From a checkpoint of a small mixture-of-experts model trained on Wikipedia.
Size: vocabulary 7470, 28.1M parameters.
Below are experts of layer 3 (counted from 0) of a mixture-of-experts language model. Rows are named router (the router's row for the expert) and show model dimensions 64-127. Each number is 500 + 40 x the weight over its row's rms, rounded and kept within 0 to 999. Numbers have three digits each.
After each expert's rows: "raises" lists some tokens whose logits its average output raises strongly, later layers aside; "comes before" lists some tokens at least twice as common just after its tokens as in all text. This comes from a sample of Wikipedia text that the model never trained on. Tokens count by the router's weight.

# expert 35
router:501556507519481526582481476576563497499423493534516495553543532475547536503542480515436528485517515456506560468523530585491565464536539525505467502537468403442512429510446502491596547515491501
raises: "and ", "& ", "|", "champion", "ack ", "="
comes before: "of ", "the ", "and ", "to ", "in ", "for "

# expert 133
router:513496574539559545473442509475445437440566454503488475471455480557486464499571562426565506449494492495476443563480505489477506461479475452527466544488468483448471474438515567518531462522456481
raises: "M ", ". ", ".", "/", "-", "\n\n"
comes before: "\n\n", "\n", "\n  ", "000 ", "S", "com"

# expert 24
router:495538502581461498460507553506477541492492474566490452543530517510457474450527441544572526500445425439493499554499517558448528471460488420491472468522464475518504520460570531454477480504468521
raises: "List ", "(", "202", "201"
comes before: "| ", "|", "– ", "(", "to ", "and "

# expert 190
router:564530526511544525521528548525488484496532445567460487480480453459543441476542534473525514455508526501517525502427432573540487485526527469545454543517456455453514537439501522404475546454461485
raises: "w", "ward ", "loc"
comes before: ", ", "-", "s ", ". ", "bel", "bound"

# expert 145
router:515470527509481529452523532471511438427509479487429484508514424563520555414554462462498472470454434418505537506453487586500509468517504479482451565518434499476556546461447520420552542488523482
raises: "on ", "ord", "(", "post", "by "
comes before: "(", "| ", "and ", "de ", "in ", "of "

# expert 233
router:550507495506446540523523488509502487451521509459490461452583488443449501517535476423465575479480487464525593508488475547521459487544544476550453491498515568565523447480452544591538540534565547
raises: "a ", "well", "part ", "well ", "an ", "\""
comes before: "a ", "the ", "well ", "an ", "part ", "\""

# expert 108
router:507524548492570522531468511474468505471559522481506553459463414508588485534441600549486539459515553557465508568499500437536545471553453536544518510539470517511526538469481531578472478467538440
raises: "eling ", "ation ", "ative ", "ing ", "ting ", "elling "
comes before: ", ", "a", ". ", "ud", "y", "ated "

# expert 188
router:529545486529533488455572412595468474486438519531487530497584448554563544506452528420557510475528545536469486521502462437522530577594569547522497536465544440461506452479482534578494492502461551
raises: "(", "\n", "and ", ":", "- ", ": "
comes before: "==", "\n", "\n\n", "===", ": ", "s "

# expert 203
router:546495579445554507465460549558464487442486469515509555462529498420495547459526562460463487452485515508468511479459500439477497433503516523512464470474494535505450512491546447546465511397517524
raises: "202", "ti", "196"
comes before: "ted ", "ting ", "t ", "ts ", "tion ", "t"

# expert 50
router:460475497501448519471555548469472539486547500524475468523554514524450450475528456514512419580436491436514570514551455603478551513502539434523460507479524463446503490437536560439523470481449472
raises: "& ", "to ", "years ", "o", "October ", "September "
comes before: "| ", "/ ", "July ", "May ", "(", "June "

# expert 42
router:539443543559473550467497490495487461458549435550495425460469498551499474444477528459572555571527507524538450530510493468520554591435538432491480532492498442492547466458461536552482512450482488
raises: "particular ", "example", "means ", "same ", "reas", "ey"
comes before: "\n", "\n\n", "W", "E", "N ", "\n  "

# expert 115
router:547530522548506497482516439492450458449523472545441457467554542570497448479522503513568509491458503485436488509548479480521476501438569471457517536489509458440518464461435521546473542415494499
raises: "\n", "\n\n", "==", "/", ":", "\n  "
comes before: "\n", "\n\n", "See ", "History", "Early ", "History "

# expert 178
router:469484530512473491571511521447478556442517506502433418488506485564473433514486473523538450517470476453456523564513539551529565491523539467559503551527501473517466520514472465491527483489531496
raises: "of ", "— ", "– "
comes before: "| ", "(", "– ", "and ", "& ", "="

# expert 66
router:479469504491454545560479530447508475458426569447451496573482524501544531551536497457517476510538537427424573494494585577486519425474542509550530460574468491439484484429478461527597505494525481
raises: "part ", "him ", "n ", "time "
comes before: "to ", "the ", "a ", "that ", "in ", "with "

# expert 195
router:533511471487505508506415487584482505490569471548502524487455491435485454426415496492429493430481483524487535498446479530564523477455476522506562525529450516448512495512498535398439504525561553
raises: "ide ", "ide", "More "
comes before: "s ", "s", ", ", "e ", "a", "i"

# expert 238
router:444561489508529510489477526526468472462464469543532555508486490438520547457567563539520545485552495532494453507472526517500451464461456502489468548549469523465482557508536498555496570459509520
raises: "ography", "ing ", "ity ", "o", "; ", "ography "
comes before: ", ", ". ", ".", "-", "\" ", ": "

# expert 158
router:454515559463485528548468490502549475440433545422465483577467486481511522558540474489422559492588518437468518445463555530435503474438552496520518502557456476440488458457490467580552553474522494
raises: "most ", "much ", "well ", "one ", "an ", "more "
comes before: "the ", "to ", "a ", "that ", "their ", "his "

# expert 201
router:496506483511498512473514476543501560506553457516490482553452486493514462489486476526542418502451464501469470498457455423549466462526573561442504575551435513625531564545464450482450495551476513
raises: "ography", "career", "ography ", "coach", "ograph"
comes before: ", ", "ia ", "ia", "ian ", "que ", "o"

# expert 8
router:503536444489498453471451576516480448481538515529517544466446470558476487498540521532547499459502438467473555536499500545471482556464576519480584548480432488468545497522448547462522549439527542
raises: "| ", "=== ", "== ", "Their "
comes before: "The ", "- ", "==", "===", "In ", "== "

# expert 83
router:498554577512524428468515437475429488572566472533478518557570521542554463462565538436476457424510529443470480465469453527493517484472583458532461574478503436537512484444557493424554446483421492
raises: "(", "- ", "\\", "}{", "=", "000"
comes before: "-", "0 ", "–", "of ", "th ", "1 "

# expert 84
router:419468524505487520433619505518441469486603444576457456503479464514575469491530565527494483561449514534525487519506492465485538506516547538528482481574528533463483520465472520500541503555458495
raises: "and ", "s", "in "
comes before: "°", "\n", "States", "(", "ambigu", "of "

# expert 51
router:488558572520502456506486482546475477493548469497404439464531489550502475432564479440554488506481525449504552535417474528557552482512548524470485551496475522469516548441430501420511463445477498
raises: "ropoda", "buried ", "Gls"
comes before: "0 ", "1 ", " ", "0", "2 ", "1"

# expert 113
router:476491491582496510477522495428502462487527509530532429484531492415438484601539501489542531520465553450500441474547494529512519470496474497498499500514523505527522495468490462589548466533528522
raises: "long ", "the ", "only ", "most ", "it ", "several "
comes before: "the ", "a ", "his ", "example", "its ", "her "

# expert 87
router:480479511540503470500511512479505489489561515560408508517519448563545469443530500516491481526459464441480511550493489567501539517523538445511508547514504420417506530450427525402523490452446532
raises: "perman", "new ", "replac", "ne"
comes before: "| ", "|", "(", "of ", "for ", "in "

# expert 34
router:556557520519485487483441466510451523460472487442547548556481523490474459492401496459536497524560454499483569469466523449448544467470477478548440486555503460532455570489460557500468483545447531
raises: "ment", "arding ", "ment ", "in"
comes before: "er ", "y ", "ing ", "er", "ers ", "ed "

# expert 15
router:521530510480531463481516446550483453462500546548522485464505512542461469527451561550559474479444489470523551509503598536481557547469514480565526550467442508483546488517501548455468515474486527
raises: "==", "== ", "| ", "= ", "====", "==="
comes before: "= ", "==", "===", "- ", "== ", "Personal "

# expert 16
router:522495528493474510457492500531450456427492497523529480458460536536507451510500578480525455451467609481468524537468581574495501554502467415503521583536441467452484535451466485420520481537463534
raises: "its ", "the ", "it ", "a ", "his ", "E"
comes before: "The ", "He ", "It ", "In ", "|", "She "

# expert 59
router:484564470583478451515523484464475508496540490567399526523562464531539458443465545489547479450440473473425546522466497541566525522523557471574533499500507425445471596459446545475491542475425560
raises: ")\" ", "Its ", ".: ", ".; ", "Her ", "Written "
comes before: "| ", ". ", "–", ": ", "– ", "th "

# expert 196
router:469551448456528447478443558571477514492548512518444524470428523432555474503524504513501505504489500529540555545469531505557509514490426492501544471460439489402538553454429512487479543530507535
raises: "ues", "ins ", "ues ", "ences", "ts "
comes before: ", ", ". ", "{", "ho", "}", "ai "

# expert 23
router:485570516583506490476551476516450533550529473475446460513549450553515425475564488478542474494504462434444510520516477567514522508466585453506485537483482466509447535443511557426529449452422531
raises: "sq ", "years", "species", "achel", "ft ", "producer"
comes before: "| ", "0 ", "|", "1 ", "3 ", "10 "

# expert 150
router:480496542449488445440494442541469492487565597553480447493494411550540472486565444559467512566565496443459527478514557574500525480503493455552473517499527436524457549476476445521554529469462495
raises: "there", "there ", "it ", "by ", "some ", "on "
comes before: "to ", "as ", "after ", "than ", "in ", "for "

# expert 241
router:517507544503555560424471454511445489500482474506505541589508518493486529453440530542510534403433479497497529528492428429483513425544469477497456491424522537498445531559511493495564484463495461
raises: "o", "ym", "ar"
comes before: "ation ", "ence ", "ation", "ate ", "ations ", "y"

# expert 243
router:509495489462585488441502525501521483474540462480477558496444515427438515475515550583467469426448489492492523483471492388472497464522503485544526469534454532494460564507480457561471498407458510
raises: "al", "al ", "ati", "use ", "acy ", "actor"
comes before: "ation ", "ated ", "ation", "ate ", "ations ", "al "

# expert 129
router:463519513539504443458543469536492448487501507499527535444474422583611502473550561452500443446501510472482488533492493542496523558562518512550550532481511406429472511441469545454573456533439559
raises: "ement", "Portug", "Brazil"
comes before: "| ", "|", "hold ", "medal ", "Score ", "release "

# expert 107
router:505541498505500450470409505524481493481509479497575610481485536469530468502560478456538415478601500462455464457497488465549533495486458486512535535490448461437471442468524555535453481456480468
raises: "ts ", "ets ", "ets", "ts", ";", ": "
comes before: ", ", ". ", ".", "k ", "ing ", "ep"

# expert 162
router:488520525489520546504487478566493449491574545478464484471474467514526536527502425542517476542467399440482470546509484603530515465519529514507478581455429463428510505503511523493545519531453506
raises: "December ", "November ", "June ", "March ", "July ", "January "
comes before: "the ", "July ", "November ", "May ", "June ", "September "

# expert 224
router:510575496561495468465504516552492502533553450542507513477563507500482530460551455406501515558400482488452460464397494552546513486486536481518469572481509500444500531460503509526462479476463525
raises: ". ", "., ", "His ", "He ", ".; ", ".) "
comes before: ". ", ".", "., ", "; ", ") ", "_"

# expert 146
router:540570542573537511449571472520438503554556460504503465464506473483497450474569560454569500460534474491494479539507531480457540510488534490523555581483474433462482544479537546436524535558453530
raises: "ing ", "min", "–"
comes before: ",", "000 ", "; ", ".", "000", "0"

# expert 117
router:495582543568474522495517540510490441486495451441488524492541412429512460557541440545550496581495506501463549518497504563501391449520485477497468472461520533545451490486456498517531522554504541
raises: "however", "there ", "it "
comes before: "the ", "he ", "she ", "it ", "they ", "a "

# expert 104
router:554551498561469527460499549477466492533552489548484531503503469463508474461585555509555477473475447481491432520510521517460499476452542406548519537494453444506504538510523539521439503535455538
raises: "-", "/", "–", "—", "play ", ", "
comes before: ", ", "–", ")", ") ", ". ", "), "

# expert 225
router:551470468470496510460477462489487489477577505445436493413530535480475465559587527503508500458523534460451536514512503577540465451581495469524534532514459508438538517472531533566579523495542511
raises: "the ", "her ", "a ", "their ", "them ", "many "
comes before: "the ", "a ", "two ", "these ", "his ", "which "

# expert 242
router:520445545523557553488477540532459451439479474514487523510498528421543515462442535486424538431511424469473501562451473503530483440525469507506481428496465531452465476547475547469511496500451538
raises: "ings ", "able ", "ings", "ew", "ability ", "abil"
comes before: "ing ", "ed ", "es ", "er ", "ers ", "ed"

# expert 18
router:417497527473478519509520502496504482516521479579471471551518587549555496468531506467475519528456538413489474500572511547496541444457539474540477533497535482523460486477521552499556473515461537
raises: "off", "und", "out"
comes before: "of ", "in ", "for ", "to ", "with ", "and "

# expert 184
router:456541524531541451473542485509443498515585488528441456466549500517571436450535560472564429457511542503458515502454491540506527493523569521521520562518485468451455544427508552457558446552434487
raises: "ities ", "Year ", "ational ", "ities"
comes before: "| ", "|", "; ", ".", "–", ","

# expert 54
router:484464520509433515486556565519486589447570488530518453483580553529447430514549520490483449560451433455487530532482517534461519515441534462499504477518524486434484497425516555422518537515479459
raises: "gen", "ame", "anian ", "ame "
comes before: "| ", "|", "(", "km", "m ", "ft "

# expert 234
router:477495575518503530456508552440435477516540467499483511489536475443493424498601535466543431465492421491465457505573523481420504449497542443521470545498486424457459481517553504544501479539476525
raises: "00", "1", "3", "0", "th ", "2"
comes before: ",", ".", "th ", ", ", "–", "-"

# expert 73
router:554458492382461564570505528508550427481528507468507469563541525494521524544548480509545549456521518442542570502562556514470530430507494480443502409531486478403482467443442476594567529485478465
raises: "by ", "bey", "down ", "with ", "very "
comes before: "by ", "in ", "to ", "as ", "on ", "with "

# expert 56
router:514546526589477579473456536483537422474449479444491511432427502527503520490571438524561472548480487477505527533517470565538463419519452524488478441531442493521517555525458468465536461535484503
raises: "respectively", "commonly ", "whose ", "also "
comes before: "and ", "which ", "but ", "who ", "with ", "including "

# expert 101
router:560511506539578540523539504527533548516495503498447512530448497454530524466488557511567517495506473503457540514444496378520515471485453507507485540599482448579515520514480410560457504533462502
raises: "anding ", "–", "and"
comes before: ", ", "'", "o ", "man ", "le ", "-"

# expert 128
router:486540525499574508553511481570455514471405429542530452570521493437500462510473473420556420485595475480459574558504503448576563503480478456483451509535460447469519512443546538501448505516523506
raises: "il ", "'", "our ", "ome"
comes before: ", ", "\n", ". ", "tic ", "on", "ure "

# expert 144
router:453498497446494506474570464500553443493515541542475490502553468540539496461444450509418503536468535507469511529573492506491515601444535509531526416552498479470521505534456498447509481543446528
raises: "of", "and", "==", "off"
comes before: "information", "career", "– ", "of ", "(", "classification"

# expert 85
router:562475518469452564451430497540516537477505478516560527478510513464552509486403495476481451496546464515487472541455453499564506464507445521533458490519463523526491437476431532532470549488555493
raises: "ing", "ing ", "e", ": "
comes before: "er ", "er", ", ", "ers ", "ers", "ing"

# expert 55
router:517523562493496493435546480538467513505547508469454450480519505571529451552568429493528469481476478440421489459490491559542530523497559497531453576525454477507524530511501478393543502505443559
raises: "Se", "who ", "& ", "le"
comes before: "| ", "B", "K", "S", "D", "H"

# expert 91
router:485487540494571523491465532532487516466508509519471530484439484453433533503411524542537486443431477569472517565447476442575483472515433536468519516504423518453528495500477448517474475546507532
raises: "ies", "football ", "youth "
comes before: "ia ", "ian ", "ia", "ic ", ", ", "ity"

# expert 92
router:497482500470537499516515524433530472451510503508425525504529479527600512462536436531433499505473523446462498426477515509494454429501482505423484442499548534427467447465474519476553479501443473
raises: "who ", "Se", "of "
comes before: "of ", "to ", "in ", "for ", "and ", "with "

# expert 222
router:477461513558429504499507500438505493527510523524440526528526517574591475466557521511474478524438550435507483515514456585463527451479514453473470540509521444537473470519496521435544466478514455
raises: "meaning ", "educ", "as ", "about ", "and ", "whom "
comes before: "of ", "and ", "in ", "(", "for ", "was "

# expert 63
router:454555558541530561457538585457437470520558506546447472525525490528495448538567440505519428537450457453467519466502442566450502519556555564493499511468403554529525532489496569485554493516483543
raises: "200", "199", "201", "198", "202", "196"
comes before: "201", "202", "200", "199", "198", "197"

# expert 14
router:443495545536485460524461491555510536492537488497493427442472409418570472540477497492535408521473578567475511570490513468541514475514553587503516547522476522511577555446469464512484515522561495
raises: "Scottish ", "Common", "UK "
comes before: ", ", "i ", "i", "a", "'", "an "

# expert 29
router:536494536518513444500532534457524450460462568536478475470442493509484525513485539503556594509492458493459437538529491537466546511548532484479585504502470529521507448491492537435496564476531493
raises: "als", "km", "cles"
comes before: "- ", "Review ", "----", "End ", "Wrest", "AN"

# expert 1
router:416533423462445547542514519515496503439446542474518481541516541469516576518533522531433520506503513462471535522501553538445519443526551518432483440519393512450526465480446444601550530519537487
raises: "an ", "to ", "as ", "ere ", "exten"
comes before: "to ", "the ", "in ", "on ", "from ", "a "

# expert 161
router:573521574467565487501480484549533521475464466518565514536484506487481543441575493507519533438504439551450538500504450405534572468504482538510462490497507513536471398514544482585447550436552462
raises: ", ", "; ", "\n", ":", ": ", "ed"
comes before: ", ", ". ", "'", ".", "\n", "-"

# expert 28
router:504564524587478501463515467544443460497511469439476425466534471468502446464557504423559491444534545463515548475496499578525464462491570479477507486482544476550539511450479528491594447545498494
raises: "a ", "fin", "been ", "also "
comes before: "the ", "a ", "and ", "he ", "was ", "but "

# expert 4
router:479532499535580496487477469536448484515568493536447464498531525572532441417579551475555482435473491457444500546464491491549529489530567498499509526483514492465468547424423508453546423466478537
raises: "respectively", "). ", ").", "family", "Turkish ", "Total"
comes before: "|", "| ", "· ", ":", "4", "–"

# expert 43
router:439416489503523526525580518519572478476444500561483503547485545553557597436568511493466519494534527467442447474480485536470553421460535509470436502449561451483520490521511487454539527461467489
raises: "with ", "from ", "featuring ", "at ", "in ", "having "
comes before: "of ", "in ", "and ", "for ", "District ", "("

# expert 199
router:486513513491501509474530499468482461508495531463532440513526507541505606489536433450474524510452387475445569481504510515479565487486539424482536528545466517478496585428503512623563512485427560
raises: "home ", "times ", "home"
comes before: "the ", "least ", "a ", "number ", "this ", "an "

# expert 189
router:540496540515603538469558453500473445472477464557511609561481466421537503532538520479585542505548502527453489550483483398501433445489462548507442561516480463454466466478434504569461511545567498
raises: ", ", ".", ": ", "; ", ". ", ":"
comes before: ", ", ". ", ".", ": ", "'", ":"

# expert 9
router:509535528583449541468483501481468440480475462462501460415453505546541535491576442556545455511484451483425563482473510557545466476506514475519504517517435485502509546465432502432514445524480465
raises: "her ", "an ", "another ", "fail", "that", "edly "
comes before: "and ", "which ", "but ", "who ", "including ", "a "

# expert 31
router:478445521523496566484489442515439456499514440573474550584520468429540485519534500531549561489526501460515447528485426340474516441488498520454508549510492464480483414461549507527427478504494438
raises: ": ", ". ", ":", "\n\n", "^{[", "\n "
comes before: ", ", ". ", ".", "'", "-", "s"